Below are experts of layer 13 (counted from 0) of a mixture-of-experts language model. Rows are named router (the router's row for the expert), down (a neuron's output weights, with its number) and show model dimensions 0-255. Each number is 500 + 40 x the weight over its row's rms, rounded and kept within 0 to 999. Numbers have three digits each.
Before each expert's rows: a language model's description of what the expert responds to. This comes from a sample of Wikipedia text that the model never trained on.

# expert 12
Opening syllables of foreign names and uncommon words, often after quotes, hyphens or parentheses, such as Ka, Ko, Ni, ju.
router:495591489580443561498515415518502505545530458526451571488482469488544533525490498484494492570475489466497479453421458559509501460537470485541531403537457506402473513560492499527479461455476491535501515450526484473456465571588503531536519460468485514533472537464488548459510538498547502527491506476412563436463535476510532479501421506524496504513553457502563537493436482558466521519508536460532544513481495554485415505429508516476561529482485543470518453522571469519465498535634491539495496461522557599430550513459480480462418543490469412480521518395472519557539488494512491473465474482479450506472506473509482481512524501448567470594508490443514494552572546582452517475496567521520502500480494505482493484465469527545450447511515482499519450423509575479463547492555517
down0:512566512520522564506512492460468509427485535485430458511499491495501454449466569444548490484486485459465484533497473493469529510496491471517540544514485472543583471479486473516499531508613481475483483543476488461570518555528510454451492435517541605583521519455553526529486510532480530476450507543528486486468518506452519557487486578539550492435444470506534487538522557536419445413515477531522540550534463548569556592510480510542518503525491512527457495540543527577483468474509502516479576587535529418484469480470458522476520380525476518470516519567531531507499493540525506543510489519482528484477547445431516567468411426459529521501388542539519575500447518481501523452483569471470529517419421503572489529452552463495460513461491489536546526460469519439500500520460440

# expert 22
Dashes, line breaks and field labels in infobox-style lists and tables, such as Country, Location, Coordinates, Time zone, Date.
router:520500464592457539518511474471501535582539546575558487533514493495445472483523497446524478509491444502562442503452507551562467603510473520536483497495530526443473455472495515485399448476464490492525515535494525510511509502484444529550538494426525576559443496476482488551550555473526501511534530519505487512545467494484475504530447459538478515491505503487503547523529490500484553481424482542585469524475429583619467468505502545534491485515511550529489488532638465555513484477559478389570471501462536494501500542564432501521428547555525538462483499421490453493532475473443591523490488558501442533499532465511505473496559451511517543493520539434464519487494501557546419394473507530574526525441563496504531517527437549546471514463489537491465430521504520494489519526553488
down0:597529476561561450423466527504526502524424468520477549454495488528487481487472494479517530456515526501508463470586524518490507478545509533512463561577443478499506560474501481469494530515497495461466472540535549376413494479513518510521367446447512493547482535551496538549548470457473490502482566556486521504512437521521551522558483475521493493574508529505511535507483521531461423488476520571479428480529523495381501491532588525484459510426464544412480452531478418502511519545488466512498485497443482508512600479507466424503539464512519443516466501437518554562445484457538478474541500498494542517571558475475534488473463487405423491561525572517485548503533489481531548523492547516493532520422549501507539455494496488509564601486513488509490506526498531510561451485550548

# expert 51
Surnames and surname word pieces, such as Jones, Smith, -mann, Schiffer-, often in taxonomic author credits and player lists.
router:543497499611494433503509476482519499539476501519434490426456550482504488603481456490563470514508542525517427442410477545572505530515472463532497464510467559451539485516460509528450537442384434506577520535500515502479486520479477459512511455470495570518476490475517554498538497509492527535525484494534548452489532479524532425506498517510484482478527458532535534544533525515464516472471525469542499488449448491468429484465493519475488502459486544512548506560580455524552410486526494413498506502447589544530540469584501505506456579464472492544535468493557567453538531510519540532545463451508473462512497502483518502566590488502542545500522485521551527475591547614462479437504505556451485565468472455452530568465466466484425559444481474516538517476498539609492498442493501
down3:493478527473449439569469521441505474488458522512494554530583495580487538512418558503488527504461500462493476493500437518438501486481536512459501477487449514529434453501526547446537433485514528574562492505474461483452551592552529540544497517479498483549542476532438498517544536561415589504475483509555457458464500549506499555487419491529528463492422493536527575446469523528534561491512469529484487513504534491527507569473490439478633522483500534508460491496510525517505563572515498512577468497520505466541509518534485536455553485460504559473481520545566496551490398549483526518482477462405546470515536466496473454478455566473536536562488459459576592468500475510487448456476527501442465457503515475521531511507547500426575490555562471528517465487532459527597460473503555

# expert 19
Field labels in infoboxes, election tables and succession boxes, such as Total, Votes, Candidate, Preceded, NFL draft, Location.
router:524519423618470495495520503511529478487506494480499492493466460489412495544490476489499491525488464452530493479461511534617483505491465546517502463524455562483475475482493488534448481450479531471603544460499512434439508538491471576520514473527495511564486535518498547491519572485517536471463506558479544455467493546485524497514437489479470533490548476522519536566518495542462516491423510529506458464496447520569456449452533493512510525529457574576461470512646465595512490515507540433512503563433499487487524566518568453497426534489511544550506506452495410479563492516433544570568461561489501490490468438540514450487510472527598556434492481379496535439523503550572459475513495559583491536459487516511502493490430500525461525480535502491495476458519542479546516462504452
down0:463465575423526519462522460533452444478550537490473540456461537459590574547491551493515452558510501599507422495541488442513488515516487462488462486568458491440459440471508503510543510559489581462453536486477568408569534449540469482501489514502532508415508474513493489529526467549500457503467529516487453504496524544610586499510552501566591521569470516461451489485486479505435579523561510512501486534548480442469470488537480522540453511502482582513467439517467457515550547513443512510540523522477498483471512457519585514409584496418504512568568517474539479514489471489532571543509507533543462570488458513466497543526550555478505470515422498500579548482491501485519485501462498493463484428512516423509507549503476455478513442565420525487490505447458495468500518503473486

# expert 45
Opening pieces of given names, often foreign, in athlete lists and author credits, such as Ja-, Má-, Con-, Daniel, Jean.
router:533536526604480523508499502506508515546533533511523454457480506559466482561536508480490504515529526516537458421386496571555466487546501537510460490503452485516503502478480485508491452415474413497470557539535540493467544544424372495498565433475486515534479475471448475516493488480493500496513519509499554412457488493526524419462483493435526589493628458589549538442539461548433471491495517463489523470499475515475443460462519542466534548516450569487471466525570485541542516466544449453468505514500562556491528478491554434512501540464530434565501521458471547584602520448484565509496460487399519523470500515498470494457557488538541491536517511497525492551578542566473513436497498496530459513458481505464551489497479543465517473483479465469507494468489599496465477461498504
down0:473540492454496518480496543496589493478526502443547540538513601477502481647512537499540506507467536477496486540498556428575491487509411500461475557524558508480464525486462581537435481504492468508519542545493485444470461579531488566505495560513506430524446504519449540536566463531531453530432499476436395520502500527458499497561448509507433550581559502463486520474507483493494529521502452547541441505431480529545539514424496514431481492467502525536460455534620528535472495499479537516538485493483523518620499492528422494510522543508486503561461545442533500464487543445496525437547474520409576568461517500482547470521517486468463469463550499472510468504479546447525494513478456552519485484475535485521458535470462534525558540444500524506521443588510503490486469487431512

# expert 52
Words joining items, mainly and, or, &, until, due, often in infobox labels like Class & type and author citations.
router:536521478561479489449480492491518528568540518563468530532446490546447533541500452489539477608527494454533502504485505553570456500508490531543489431568489575466445482505540483478513443466422503502536531499523489492480448494491460571557590464498514555569514498473533532516495585462475480511493562515535506495530421506476518497507426449512520535438550476539574534523436485485503564484462473502555496488462497557535456500437482535494540508552526556510497514531555475471508441536530536481501503528419472460495487489546535499488437502499525564570513491459519449451540510480478593471477487556413466440436541470514473434535558512505622532491502584426510520486493508524496425444514448561567449504498465495529515503429472533470481514477494510479468452448611505549571480491535447
down4:533467464529523492434478542468555518501497497504550423529445536508483544516428439533468478456498498518543501501512564590420501489468498554482525563471497442578469494535529597442478529578640491517385447550516541463488477529531495474543542563497541453525433630541499558480541528504480507539436490495434594513499539429468507501471503526465474449530551461467501565524505472505545558517446458523515533440496482519442480484538448478441468457517517494520441581446458457499551468520497485511553535500462538542477478475460553474475495540494465521526431464504497510443490468497506506435538560508534509553523521473470487499470524530545540605505481525489445507470495545492496517503551523566492520476493564535481475584531475533469541453458437532494499498485517486468551534524544504